{
  "d_model": 384,
  "experts_per_token": 1,
  "normalize_top_k": false,
  "routed_scale": 1.0,
  "init_std_router": 0.017,
  "beta1": 0.95,
  "train_tokens": 1252000000,
  "steps": 9553,
  "dataset": "wikipedia_en"
}
Below are experts of layer 6 (counted from 0) of a mixture-of-experts language model. Rows are named router (the router's row for the expert), gate (a neuron's input weights, with its number), up (a neuron's input weights, with its number), down (a neuron's output weights, with its number) and show model dimensions 288-335. Each number is 128 + 32 x the weight over its row's rms, rounded and kept within 0 to 255.
Before each expert's rows: "comes before" lists some tokens at least twice as common just after its tokens as in all text. This comes from a sample of Wikipedia text that the model never trained on. Tokens count by the router's weight.

# expert 15
comes before: " to", " in", " by", " the", " on", " a"
router [164 139 134 188 139 195 132 143 201 112 179 181 143  60 137 171  94 130 154 120  73 129 149 173 144 142 126 117 118 106 166 176 136 176 111  94 127 132 157 176 120 120  51  98  99  23  91 155]
gate0 [162  86 112  93 104 101 110 199 107 167 155 159 184 101 185  83 132 127 140 117 135 143  72 148 172 143 160 138 116  84 131 129  89 146 108 167 118 182 100 163 135 129 190 109 115  94 127 142]
up0 [144  85 140 161 131 139 101 194 101 173 152  97 148 176 130  97 150 143 147 138 137  78 105 169 158 144  94  97 173 177  83 112 166 148 165 141 129 123 119 111 150  89  90 116 122 143 103 159]
down0 [136 139 115 170  94  79 160 175  84  92 132 142 157 161 137  98 102 105 126 117 166 132  55 143 154 117 171 136 129 143 162 113  83  93  83 132 113 147 139 163 141 132 188 120 101 100 108  96]
gate1 [153 115 109 166 111 119 125 112 163 110 117  98 155 179 139 205  99 115 140 156 101  93 135 132 123 187 131 150 113 137 122 169 141 145 157 151  54 150 120 142 128 157 176 126 118  67 154 127]
up1 [151 123  91  96 136 128 133 143 115 188 121 131 102  85 165  89 156 159 122 108 120 160  92 126 124 107  89  76 105 136  94 103 100 138 142  83 178 171 150  81 138 127  85 126 120 149 111 146]
down1 [136  96 185 158  98 107 102 149 134 109 176 132  83 160 178 115 108 100 132 194 109 125  86  80 128 106 110 126 175 143 148 160 118 147 105 184 115 142 156 158 107 150 139  95 118  60 121 154]
gate2 [141 141 120 156 118  71 203  83  66  68 126 116 103 146 109 144 176  89 115  94 107 105 171 153 143 134 118 129 108 150 188 134 124 171 139 135  96 116 136  86 142 137 151 105 125 124  85  98]
up2 [151 118 113  96 141 174 128 181 128 171 147 183 133 143 159 108  94 162  79 138 118  97 103  89  84 118 144 129 136 114  52 119 162 110 192 122 145 170 172 170  97 104 123 170  88 147 192 152]
down2 [153  96 129 115 120 181 118 105 101  94  92 107  87 139 110 109 143  72 103  67 135 124 153 106 102 158  80 150 111  66 161 140  93 100  90 139 145  94  84 111 119 118 125 137 150 139  97 178]
gate3 [140 134 104 133 164 128 128 132  91 129  81 117 104 152  91  90 125 108 101 141 141 134 109 241 107 152 129 137 137 170 124 140 118 133 103 117 168  87 136 131 151 166 127 123 176 107 129 131]
up3 [126 119 116 143 118 101 188 164 118 107 187 113 100 122 142 153 114 122 144 143 111 157 153 152 114  95  96 135  95 172 173  71 111 217 181 102 125 174 195 148  72 115 171 152 119  88 192  99]
down3 [193 151  91 135 136 148  96 109  82 110 136 168 136 134 149 158 154 178  86 128 130 179  90 153 173 123 142 166 168 140 107 154  72 111 138 172 154  47  97 117 181 123 123 142 154 140 116  96]
gate4 [111  86 146 152  76 124 133 122 167  46 144 179 151 116 181 174 126 167  79 126 108 125 126 132  65 175  86 139 135  86 140 141 140  73 129 136 127 148 122 173 160 127 101  97  57 204 175 152]
up4 [135 107 156 154 118 195 137 153 148  99 123 122 111 119 137 130  77 107 182 125 150 143 115 123 101 127  76 153 161 104 137 141 175 187  77 105 104 185 117 126 116 110 146 158 148  66  93 145]
down4 [ 86 138 105  85 121 120 131 135 138 145 124 105 103 156 133 151 150 139 110 122  92 140  71 117 176 144 110 140  79 134  99 146 115 112  86  99  97  53 132 212 182 164 148  63  94 115 124 114]
gate5 [117 192  80 128 166 142  98  74  92 137  96 175 124 142 120 157 139 140 104 151 119  85 133 159 201 136 126  56 171 128  93 161 103  87  88 154 188  79 164 115 139 112 163 188 105 146 120 166]
up5 [134 134 176 154 157 111  97 127  75 159  93 148 122 105  93  86  96 144 113 138 120 157 180 158 207 169 138  52 152 133 120 157 121  98 128  97  93  76  88 106 135  99 169 125 105 171 141 136]
down5 [104 160 184 174  41  62  77 174 185 119  68 129 150 134 161 168 135 104 117 133 185  87 133 104 187 146 126 158 137 116 129 162 170 137 149  98  85 149 118  97 102 153 104 116 137  88 155  58]
gate6 [166 121  83 105  71  59  83 129 150 125 208  89 103 129 202  94 110 106  82 129 115  71 124 160 113 159 138  91 112 145 169 119 127 104 170 132 141 169 105 103 113 109 130 104 146 132 140 110]
up6 [159  82  93  97  29  93  90 120 153 112 190  96  86 107 212 118 101 140 132 130 139 138 154 169 158 167 147 140 114 134 179 120 140 133 138 115 141 111 129 138 122 158 132 127 127  85 121 133]
down6 [123 100 150 116  67 153 143  98 157 145 166  83 141 144 111 164 123 117  63 144 150 129 113 107 145 138  90 139 144 186  86 143 153 106 137 172 114  29 124 165 152 110 194  98  88 157  92 126]
gate7 [189 158 126 165 171  87 124 118 113 133 150 153 121  65  48  93 124  76 124 103 104  94 121 121 109 185  74 112 151 132 126  95 108 156 109  94 107 125 106 143 170 153 125 156 114 113 199 119]
up7 [ 76 116 168 161  99 111 159 151 104 160 120 128 160 151 149 115 130 171 157 144 150 107 100 146 137 112 118 210 107  96 160 140 132  72 137 139 154 189 123 102 125 113 125  68  94 194  97 113]
down7 [204  96 167 140 124 104 182 184 168 144 153  84 120 159 160  86 152 131 136  81 142 108 205  99 172 105 202 110  82 132 109 140 132 104 135 140  90 112 162 160 164 105 149 137 118 143 142 146]
gate8 [141 162 124 152  93 124 140 122 134 181  56 121 140  81 120 134 144 144 142 175 181 125 135  80 171 125 146 146 136  91  88 152 103  99 149 139 183 110 100  49  59  95 107 173  86 151  99 130]
up8 [141 140 184 138 123 186 146 133 115  72 170 147 149 113 159 133  97 172 127  93  86 172 112 195 116 148  95 119 114 161 121 124 162  90 118 110 148 155 110 159 181 151 122 108 163 132  78 139]
down8 [157 150 136 110 156 113 121 112 180 109 136 136 126 123 195  89 149 114 114 103  68 109  89 146 112 168  64 116 124 144 121 132 139 178 184 102 124 158 132 105 122  83 113  76 115 100 123  93]
gate9 [120  66 111  99 166 147 153  90 108 154 187 117 162 186  99 103 142  95 148 136  93  80 132 180 122 115 106  36 167 140 127 105 103 132 145 148 160 134 126  39 127 136 126 177 138 141 152  90]
up9 [127 143 100 113 137 159  94 123  90 118 112 144  84  41 150 119 114 162 101 126 133 147 120  96 157 111 114 136  90 120 165 135 158 121 133 107 143  76  93 127 180  89 172 136  90 159 175 165]
down9 [165 114 109 124 120 115 108 159 205 119 125 119 126 135 195 162 144 153 110 175 122  95 165 118 113 150 101 167 169 133 156  84 125  70  93 126 175 167 138 100  78 163 150 125 172 125 145 136]
gate10 [104 116  84 164 166  85 125 109 104 148 150 117 123 136 130 136  69 109 149 118 137 171 183 126 176  89 143  96 145 127 152 124 150  54 134  98 187 129  54 134  87 113 110 155 149 126  64 219]
up10 [190  97  70 144  90  93 107 153 115 142 121  80 103 116  93 151 135 126 105 136  91 108 150  72  94 114 145 136 121 136 145 161 197 135 100 134 184 139  92 180  67 110 149  97 160 143 116 171]
down10 [109 150  94 125 114 128 102 115 145  84 106 164 178 127  75 110  98 107 103 119 135 129 171 116 123 149 124 105 164 124 116 128 171 189 125 135 128 117 130  80 113 178 111 130 141 111  88  99]
gate11 [136 124 142 100 131  89 150 131 122 142 143 163 130 114 117  98 130 199 163 107 127 135  90 121  80 104 174  90 127  99 120 115  95 107 129 143 159 148 138 101 115 131 144 140 157 185 107 161]
up11 [167 159 184 147 113 100 148 152 153 168 123 132 193 137  29  79 127 190 105  95  93 148 114  96 108 156 158 168 127 147  91 105 140 118 133  93 133 171  86 133 143  73 132 137 112 181 136  68]
down11 [142 159 125 132 112 155 146 110 167 138 141 111 131  94 155 117 136 192 109 119 144 140 157 126  81 113 120  95  76 133 153 153 160  94 129 173 159 179 149 146 109 147  84 214 108 166 159  73]
gate12 [ 89 140 156 146 117 151 101 110 102 149 194 120  86 111 198 140 115 108 146  97 125 130 142 144 147 126 194 120 127 123 135  50 147 194 130 211 142 130 109 134  86 169 164 126  70 133 126 188]
up12 [118 103 113 143 133 107 173 105 144 142 165  97 137  81 119 203 124 146 118  73 140  87 163 123  65 164 155 102  98 178 168  78  93 104 115 112 141 148 104 132 104 131 154 149 117  92  86 155]
down12 [152 127 174 130 227 113 163 157 108 164 144  93 133 152 173  74 136 109 153 127  96 128 155 103 106  78 114  56  79 146 153 134  90 156  95  99 112 110 185 137 124  73 135 133 177  34 119 118]
gate13 [117 154  82 111  86  90  98 161 114 145 154 178 149 126  87 104  72 132 154 141 131 130 166 146 113 218 139 110 141 138 158  84 146 115 120  77  96 142 129 109 104 124 186 128 136 111 109 184]
up13 [103  79 121 122 112 104 179 150  80 116 156 129  95 128 163  98 125 173 122 102 167 178 143 144 111 142 134 148 148 120  95 143 108 102 139 150 148 172 149  86 104 142 150  82 106 196 166 168]
down13 [ 95 100  93 105 196 161 126 129 183  95 140  81 122 122 110 149 128 172 115 135 119 141 186 169 143 149 150  67 146 113 144 104 108  48 160 135 152 118 170 121 142 138 146  92 170  97 168  82]
gate14 [ 55 169 113 173 105 125 133 103 141 108 198 128 155 131 127 136  83  87 114 135 105 167 123  84 124 106 132 166 130 103 141 121 162 131 122 105 127 113 173 114 108 142 163 149 112 155 187 106]
up14 [ 78 146 150 179  95 129 114  84 127 136 199 131 137 118 120 184  82  69  88 135 105 168 106 107 123  97  99 175 153 128 125 143 149 139 114 114 102 117 140 123 128 165 181 181 142 141 198 122]
down14 [150 125 114 117 159 136 108 121 108 160  56  91 136 116 114  67 168 140 118  98 121 165 146 178 138 167  82 127 129 159 122 142 126 117 131 144 161 131 124 184 156  64 133 113  96 140  79 145]

# expert 7
comes before: " of", ".", ",", " was", " and", " in"
router [157 186 176 158 101 145 179 150 160 140 157 139 106  57 131 167 100  93 155 100  99 137 130 149 140  96 176 103 111 121 153 138 111 193 114 135 167 122 125 145 134 127 110  84 107  81 128 160]
gate0 [144 146  95 162  52 133 133  89 145  60 177 112 101 107 123 133  56 134 126 204 141 131 113  91 147 150 166 144 136 127 154  89 139 128 149 114 131 151 105 135 140 110 126 158 139 154 110 181]
up0 [132 153 144 111 142 140  66 133  80 180  92 166 170 107 175 130  71 142 133 109 159 159 158 151  95 112 159 145 118 134  82 145  99 150  95 168 114 112 152  91 147  67 190 148 145 146 104  96]
down0 [146 125 143  61 149 121 156 131  99 115 124 127  99 109  82 162 205 133 127 164 130 125 103 139 146 169 132 176 137 173 133 122 148 160 156 161 107 193 163 101  76 108 154  84 156 168  96  88]
gate1 [142 177 159 121  75  88 119 114 119 144 129 146 145 126 154 187 147 147 169 153 170 149 138 112 139 123 127 158 121 107 100  67 147 127 122 165 133  98 133  98 145 130 120 107  91 124  92 134]
up1 [111 136 155 186 128 163 174 106 174 116 123 106 130  87  79 168 159  91 178 124 147  64 135 122 140  85  92 108 124 160  89 188 105  57  70 135 108 121 172 146  98  92 159 139 134 154 130  75]
down1 [121 172 152 149 127 119 116 125 164 100 103 116 131 146 107 161 124 145 140 117 108  64 162 129 132 174 104  88 108 117 141 101 177 165 145 155  81 109  81 104 109  93 133 161 116 101  55 167]
gate2 [139 127 166 142 133 101 135  56 183 157 142 115 121 119 104  76 113  94 106 138 155 131 141 160 144 109 142 172  91 104 115 146 152 136 165 146 137 112 162 102 139  95 122  52 132 117 147 178]
up2 [169 151 135  82 112  48 129 104  82 138 196 134  89 118 142 145 118  82 117  70 193 157 124 148 124 124 113 145 102  61 127 132 162 135 113 209 116 161 158 126 117 115  90 113 106 186 129 138]
down2 [168 131 115 154  76 132 206 116  72 158 106 107 132 132 119 178  69  86 109  64 129 159 157 127 176 105 133 167  58 116 135 135  96 182 162 150 135  80 172  99  88 142 165  83  84 123 139 134]
gate3 [160 154 108 104 116 108 177 101 151 137 156 109 137 110  65 162 129 164  99 200 178 143 145  63 120 145 149 156 108 136  73  92 123  78  72  94 106 166 152 153 158 171 100 143 141 102  46 130]
up3 [ 91 105 156 100  95 154 103 146 121 113 100  56 122 124  98 131 146 122 146 198 147 101 103 169 106 113 139 121  65 129 127 100 130 154 143 113 112 162 105 130 114 121 153  77 172  84 103 158]
down3 [109 199  87 112 140 115 129 102 109 108 116 196 115  78 158  99 145  96 169 126 132 145 105 105 113  52 169 203 168 139 162 139 178 126 139 117 159 116 169 104  83  87 120 143 111  52 136 142]
gate4 [214 192 180 152 133 193 112 143 179 106 142 162  91 153  95 161  83 156 218 159 115 134 137 156 179  88 149 161 161  65 109  52 110 132 155 137  94 104 166 114 130 105 141 150  95 136 192 133]
up4 [120 163 120 159 129 111 111 111  97 101 144 156 146 165  48 126 166  83 164  98 123 179 115 135 128  70  65 180 133 164 179 123 173 125 166 131 123  85 109  66 174 171 152 100 118 121 154  84]
down4 [137 129 129 112 169 145 115 162 144 112  99 165 107  88 102 196 126 130 150 154 151 180 196  97 132  85 123 144 164 147 119 147  80 105  70  96 144 139 109 115  69 139 161 174 108 160 163 126]
gate5 [110  96 107 106 210 128  78 164 111 151 144 139  67 142 134 134 116 136 184 100 112 105 129 118 119 141 101 120 128 193 104 142  92  72 134 124 155 145 150 123 116 111 167 171 151  95 155 155]
up5 [152 200 129 142 118  86 152 141  82 116  59 169 194 144 111  83 102 162 161 160 107 109 155 148  36 147 137 131 119 149  62 168 127 133 138 115 149 104 108 141 140 137  96 139 191 133 194  92]
down5 [ 98 118 216 104 115  62 105  71 140 113 131  88 107 140 111 183 130 137 151 167  81 120  75 108  93 169  81 146 129 153 118 118 124  72  96  97 146 186 147 155 173 127 127  44 109 142 198 111]
gate6 [131 153 112 135 113 181 158 124 114  66 197  61 134  92 113 161 151 171 122 138 149 141 145 134 100 104 145 101 134 162  82 119 153 146 209 164 166 139 110 133 101 107 127  95 140 142 123 162]
up6 [101 186 153 158 114 151 111 138 124 110  83 130 143 110 130  81 155  62 132 102 133 126 143 106  94 215  61 144 179 135 131  92 180  99 139  99 121 130 142 124 126  86 114 128 144  59 118 163]
down6 [ 65 117 174 122  99 155 146 126  77  93 147 166 152  84 163 138 128 131 110 197 129 132  89 143 115  98  79 132 138 125 202 138  92 118 147 144  48  98 107 140 140  77 166 103 102  81 141 125]
gate7 [133 139 162 122 167 145 126 137  81 145 186 153 122 130 130 145 153 154  90  76 111 148 149 160 176  80 137 140 139 190 163 129 195 147 114 116 148 105 151 127 175  61  75  53 100  97  82 124]
up7 [113 152 103 121 145 145  90 132 163 106  75 126 126 132 104 129 130 139 101 146 157 153 133 120 119 180 171 131  87 116 158 119 107 154 132  93 112 124 129 126 117 117 100  54 163 136 167 149]
down7 [117 105 197 187 156 176 102 100 186 167  56  99 135 156 187 175  82  89 112 169 121 152 176  91 117 163 114 114 174  75 117  99  77 150 105 185 150  85 115  98 133 145 132 142 161  78 128 138]
gate8 [109 145  81 121 110 110 139 139 194 129 121 154 122 101 125 125 106 118  88 163  86 162  90 183  95  92 112 114 113 183 120 164 122  86 140  97 176 124 163 160  70 169  60 166 161 116 174 196]
up8 [124  86 134  90 153 112 104 165 111 160  81 116  73  87 135  94 106 130 131 157  25 144 145 176  78 137 104  95 123  99 128 117 144  92 110 125 129 194 205 136 118 168 116 119 115 130 176  97]
down8 [115 134 129 197 106 114 112 122  70 113 108 155 110 118 159 110  76 120 185 121  78 198 157 126 119 106 111 107 129  80 130 108  92 167  99 133 146 151 171 110  83 118  75 134  96 176 105 136]
gate9 [159 129 134 131 164 127  93  95 130 114 135  89 106  75 160 157 153 114 210 174 106 163 136 148 116 162 106 101 106 166 152 123 118  76 141 130 121 204 169 135  86 127 105 206 142 192 113 114]
up9 [156 132  87 119 147 135 131 122  87 124 152 124 183 206  88 134 157 169 146  84  88 149 169 107 161 122 167 141 114 102 111 105 125  83 165 104 102 151 115 130 156 102 154 141 123  89 112 112]
down9 [203  88 108  92 126 119 117  88 116  91 119 174 121 125 131 107 149 120  97  81 120 135 119 117  57 116 157 139 164 182 137 102 172 183  93  91 141 134 124  58 165 174 142 112 145 148 141 121]
gate10 [174 143 116  66 127 162 183 150 112 129 144 137 179 157 140 110 118 129 136 139  90 156 123 168 153 167 132 142  88 122 151 106 134 123  70 118 126 169 136 128 114 136 115 109 126 120 174 182]
up10 [124 127 125 141 182 165 102 130 126 114  93 106  86  92  72 102 156 130 170 149 132 105 147  91 111 146 168 134 127 181 164  70 116 147 143 140 153  89 173 158 185 163 183 162 145 145 117  84]
down10 [104 182  96 113 109 167 150 166  98 174 147  73 170 140 131 104 176 141 227 146 126 103 100 181 144 120 215 155 103 120 129 114 149 118 155 138 128 193 164 165 143 156 129 132 153 149 190 139]
gate11 [154 185  64 172 116 135 150 107 109 118 170 110 124 206 104 145 148 161 138 128 114 178  99 151 144  76 185 134 117 126 110 141 148 170 146 192 146 125  99  88 144 120 116 175 132 125 162 160]
up11 [148 124 165 167 123  90 100 151 131 125 121 145 114  92 129 148 144 174  71 162 112 142 110  90 120 152  83  79 181 159  90 107 112  95  94  95  98 181 193 145 111 109 127 120 137 122 117 132]
down11 [124  85 131 149 164 130 137 124 129 108 109  95 192 128 138 141 148 159 134 111 159 104 113 128 105 148 113 140  98 156 127 161 185 120  64 135 117 151 146  61 131 151 165 129 126 162 144 119]
gate12 [110 155 144  78 102 126 144 171 119 120 126 164 178 121  59 202 111 116 132  27  79 152 158 150 144 154 143  95 101 131 116 154 144 106 114 135 111 154 151 174 107 114 172 173 102 157  70 183]
up12 [ 74 171 130 126 110  93 130 144 114 106 165 159 139  78 106 190 127 141  50  97  74 149 126 144 107 127 101 110 119 162 186  81  83  73 139 124 134 101 107 152 143 121  98 147  62  97 141 106]
down12 [133  34 141 182 139 110  70 138 149 111 128 147 136 138 155 123 137 120  94 147 111 109 150 116 130  91 112 145 101 132 117 156  89 119 163  88 145 152 121 124 146 134 131  95 154 126 181 107]
gate13 [120 126 174  90  89 218 152 175 123 145 157 153  96 114 123 102 133 139 141 129 165 162 158 145 132 173 131 162 127 149 136 115 110 150 165  81 132 110 175 126 174 155 156 116  87  91 138 133]
up13 [186 188 163 142  91 133 127 124 174 152 148  71  78 111  90 159 113 212 138 101 180  84 134 166 128 152 160  86 136 103 149 123 130 138  87  81 142 116 168 188 155  96 112  87 101  82 147 157]
down13 [120 141 165  52  96 187 113 186 128 111 117 105  89 117 120 154 111  98 121  91 149 157  75 136  87 132 141 184 148  96 126 200 134 115 133  98 145 108 123 127  92 125 110  86 114 120 109 172]
gate14 [124 145 121 178 114 131 151 119  72  79  87 150 113 148 119 162 126 177  99 209 149  98 119 176 207 145 132 123 117  99 104 124 125 194 230  71 150 169  96  98 131 123 140 147 117  84 135 157]
up14 [135 132  91 159 153 164 141 134 151 161 127 140 102 205  92 133 156 113 137 167 163 131 177 106 165  84 185 127 120 115  71 119 150  98 122 150 167 121 141 109 130 181  62 137 117 155 149 157]
down14 [137  80 124 127 102 150  71  81  95 144 147  98 109 102 168 113  98 132  82 126 166 147 113 137 137 122 145 185 173 158 125 142 113 122 114 152 125 143 128 100 110 111 122  59 132 131 138 179]

# expert 11
comes before: " he", " the", " and", " it", " which", " a"
router [162 137 136 146 112 201 151 159 162 106 165 166  83 131 124 157 146 122 148 136  48 177 153 148 156 151 197 127 141 157 176 144 145 133 120 182 101 186 149 144 107  66  61  84 120 109 119 183]
gate0 [ 63 116 160  97  69  69  91 127  76 114  84 102 123 139 183 142 121 138 148 136 142 133 127 118 113 157 162  91 132 161 101 117 130 121 122 177 115 160  98  84  81 138 117 196 145  90  68  90]
up0 [103 154 201 104 181 109 117 135  83 101 214 119 130 187 166 148 103 192 107 150 148 159 153  85 116 157 151 148 179 186 129 148  90 106  98 159 154 137 108 109 155 138 144 146 104 128  97 107]
down0 [105 116 138 139 175 169 113 195 142 119 160 128 164 184 139  97 131 117 108  82 108 122  55 101 108 158 115  87 147 136 100 170 137 110  71 127 154 123 110  81 100 169  80 145 127 107 106  61]
gate1 [ 95  91 114  89 133  97 121 151 141 149  54 192 164 134 174 199 162 120 143  79 115 189 159  97 108 145 161 130 111 103 106 146 136 204 110 124 110 154 212 111 112 157 121 172 152  90  46 101]
up1 [126  72 121 110 138 127 152 157  97 153 126  90 113 165  74 148 106  97 136 146 156 127 155  76 104 144 152 148 183 142 112 114 147 128 143 132  64  95  30 145 122 142 112  66 112 166 146 118]
down1 [133 187  99 132 161 137 138 157 139 104 145 116 147 162  60 111  53 166 115 168 136 101 107 142 102 117  82 112  46 176 127  81 165 121 181 169 113 120  80 134  76 149 136 178  53 137 150 168]
gate2 [118 107  90 138 164 101 120 163 119 127 155  74 166 115  94 140 130 156 122 165  89 140  70 129 155 174 141 116 170 115 112 146 107 144 129  85 146 136 113 150 125 210 150 139 105 158 143  78]
up2 [123 118 112 112 111 153  97 100 146  96 110 146 116 129 176  87 184 147  86 150 133 121 130 139 131 114  98 119 124 145 161  93 189 150 114 170 134  80 174  85 110  58 141 111 132 129 154 179]
down2 [123  96 119 140 110  82 115 161  74  88 134 199 119 147  79  41 161 160 109  93 136 179  97  57 139 131 139 140 180 107  86 127  51 164 181 125  98  95 172  98 187 158  92 113 134  79 132 126]
gate3 [153 216 120 115 130 101 148 124 177  90  88 114 106  99 131 139  21 100 177 155 123 156 141  74 115  76 132 138  85 203 157 111  83 143 108 134 134 182 156 100 157  95  89 158 111 131 135 105]
up3 [141 190 108 167  95 110 123 152 157  95  68 121 178  92 107 128  60 108 178 146  73 171 125  56 119  53 140 147  81 177 144 104 108 124 112 137 142 175 159  87 104  82  56 152 107 135 134 123]
down3 [201 101  99 145  94 106 128 170  57 104 132 173 125 145 125 102 145 103 142 150 117 170  86 128  70 108  61 100 155 137  63 131 152 106 145 189 156 101  89  81 150 129 114  97  92 117 133  73]
gate4 [ 98 129 166 139  89 125  83 127  81 184  95  55 143  84 139 162 121 168  91 123 117 135 127 111 129  63 123  90  80  97 101 114 145 118 177 123  99 158 124 150 125 104 109  86 119 146 125 148]
up4 [124 152 108 126  69 120 124 151  89 122 144  71 161  81 163 165 133 184 127  90 100 181 108 118 127  87 145 149  94 139  68 139 139 127 158 122 105 126 141  90 156 111 130 122 127 133 108 122]
down4 [128 181 105 159  75 130 180 147  91 131  75 134 168 103 147 118 114 148 122  80 122 175 121 137 152 205 167 185 125 152 133 155 151 161 136  79 126  89 153 157 123  97 169 196 143 115 125  94]
gate5 [145 161  66 139 131 129  89 129 109 113 190  87 156 134 159 169 145 118 181 175  90 116 118 163 179 147 154 196  88 144 149 104 207 169 144  99 111  95 126 116 184  88 109 111 145 139 128 130]
up5 [139 132 136  91  69 184 136 133  97 142 100 140  74 119 141 135 122 111 142 147 158  97 143 133 100 167 158 121 148 146 145 126 156 123 148 217 143  79 116 200 137 117 105 102 150 175 161 143]
down5 [127 135  97 140  98 106  98 185 129 139 132  90 167 102 134 113 132 113 133 172 141 123  81  47 135 109  89 141 114 201  96 101 109 147 134 104 184 164 123 149 158 157 142 127  99  36 112  62]
gate6 [ 74 156 138 113  92 113 105 128 140 146 138 116 170 137 180  38 116 133 153 171 197 147 135 130 104 149  84  90  90 111 158 153 116 148 101  96  96 110 119  66 152 190 119 168  74 121  77  99]
up6 [137 168 165 137 153  58  91 160 156 164 101  86 163 113  87 191 115 138 129 143 136  86 189  92  92 123 126 121 173 120  86 160 173 192 165 197 150 121 141  75 128 149 129 149  82 104 127  89]
down6 [110 103 138  95 145  93 140 157 128  99 167 131 114 167 183 130 185 108 161 111 160  76 129 148  94 172  20 152 109 144 129 134  85 143 117  78 161 143 143 125 119 145 118 102 159  94 110  93]
gate7 [118 154 112  89 191 170 149 121 124 155 130 129 165 149 113 112 124 198 137 136 119 143 138 141  93 149 106 113 109 201  88 109 105 143 159 112  80 100 143 137  97 131 110 121 158 146 142  94]
up7 [114 155 146  75 184 123 144 105 122 142 144 131 147 138 110 111 127 158 117 127 118 133 119 132 108 151 135 140 148 216 105 120 111 124 144 119  73 126 165 141 101 108  83 126 160 162 128  93]
down7 [108 124 133 101 124 134 113 136 114 174 143 140 137 126  79 126 154 154  93  72 129  97 138 140 164  96 112  95  85  84 186 159 119 136 150 131 132  95 113 114 129  67 133  87 105 149 135 159]
gate8 [101 147 165 111 119 167 163 160 103 113 190  88 137 129 152 110 110 195 114 125 196  98 101 125  83 125 110 116 130 150 156  80 107 151 134 144  43 114 113 180  96 114  89  74 180 174  89 131]
up8 [135 103 116 112 169  88  73 121 110 123  77 141 107 128 126 163 142  72 121 150  94 194 136 133 185 135 116 118 142 105 129 143 152 112 124 135 194 124 148  85 170  97 190 154  75  88 125 103]
down8 [134  71 144 126  96 140 176 182 123 127 173  84  93 150 161 154 136 190 166 162 114  85 148 113 121 107 121 184 139  85 133 128  89 109 136 127  94  85 129 177 137  83  82 109 141 108 184 122]
gate9 [123 124 134 169  91 149  93 150 119 145 145 170 181 145  70 143  77 127 117 109 113 133  87 147  67 119 158  90  79  55 184 113 113 137 161  82  99 108 151 186 157 156 168 122 130 148  99  83]
up9 [120 119 106 110 113 139 122 103 134 107 139 138 164 133 118 160 133 118 162 116 167 121  81  87   9 166 130  61  94  89 161 149 159 140 186  97 112  60 152 141 121 172 194 145 121 166 106  90]
down9 [119 144 166 103 141 121 169  72  93 148 103  56 177 126 115 111 104 145 159 161  87 126 149  97 150  70 104 102 111 134  66  96 134 150 135 146 155 141 156 138  96 135  72 118 114 130 175 113]
gate10 [152 114 116  76 145 133  50  61 180 163 125 129  91 106 110 160 107 135 138 135  94 133  92 153 131 148 136 154 129  93 117  53  91  96 162  88 197 110  92  67 140 203 119 117 140 181  88  22]
up10 [177 130 136 150 136 142 181 126 177 167 112 183 143 171 166 162  67 101 137 136 129 155  72 105 130 160  90 152  93 143 151  72 123  82  75  99 125 138 150 135 129 175  50 140 150 210 125 106]
down10 [130 120  90 140 134 145  74 146 109 118  73  80  89  98 140  75 147  89 131  91  86  96 109 124 148 118 160 143 127 136  72 184 112 116 178 118 112 101 144 140 141 112 165 137 176  80  96 113]
gate11 [ 93  84 126  93 116  64 111  78 126 108 152 103 183 143 132 130 127  50 153 145  77 107 186 123 149  88 127 130  59 110 153 133 183 121  49 113 111 123 139 114 117 152 162 125  74  87 119 150]
up11 [156 136 142 155 154 189 121 150 112 147 115 130  80 117  98 116 110 179  91 137 188 111 126 143  92 168  83 102 207 122 109 125  76 121 171 157 170 128  74 155 113 102 111 112 197 166 150 111]
down11 [117 151 111 132 120  55 107 167 162 122 155  92 136 112  70 147  90  94 137 181 107 205 170 101 137 129 159 128  47 161 116 138  86 139  83 120 175 134 130 137  95 102 159 129 138 135  91 121]
gate12 [143 109 112  77 131 132 172 121 136  96 142 128 144 123 127 143 136 121 125 113 116 148 152 107  67 145 162 120 101 154  92 158 117 131 132 176 129  80 112 125  80 172  94 117 152 106 111 112]
up12 [141 124  96 122 157 148 157 201  83 117 193 156  83  85 170  99 105 127 171 151 155 115  84 147 142 126  86 198  85 116 118 173 132  74 118  81 148  85 111 163 175  93 151 128 166  84 124 106]
down12 [ 70 181 101 117 129 142 102 132 175 136 143  97 159 146  90  88 160  97 146 126 132 154 141 138 153 137 166  89 159 172 155 112 113 109 143 115 139 202  98 159 127  96 146 109 164 177 157 161]
gate13 [ 94 161  64 128  87 132 134 139 130 166 109 142 127 126 175 167 118 160  98 117 123 143 148 131  99 109  71 125 111 154  87 207 197 186 138 149 111 199 117 109  71 184 147 147 141 123  96 137]
up13 [144 155  96  38 102 119 102  90 172 137  61 124 124 181 137 174 110 139 110 146 149 179 169 102  94 128 133 129 141 109 109 122 116 109 162 177 161 141  76 118 147 146 188 103 156   6 122 130]
down13 [120  97 155 101 105 121 128 116 141 111 114 163 129  53  87 120 168 119  97 149  71 100  85 149 119 147 107  72 168 107 142 175 112 154 115  66 114 117 104 151 106 128 129 112 136 100 115 108]
gate14 [150 102 103 103 114 132  95 141  73 127  82 128 112 110 130 159 135 127 163 139 132  94 120 106 130 142 177  71  90 148  69  87 180 161 128 167 161 171  82 109  88 166 112 141  89  93 122 147]
up14 [175 127 136 142 124 170 168 124 194  82 151  89 145 123 142 152 148 161  98  63 176 137 152 178 150 113  50 176 187 143 173 182 110 130 115  92  57 112 146 126 185 106 127 128 142 136 109 122]
down14 [167 129 101 113 153 112 109 140  98 153 147 128 124 155 121 118 137 131 208 132 124 113  92 190 106  85 138  58  66 143  46 142 148 157 155 104 137 128 167 104  40 177 110  69  78 120 155 156]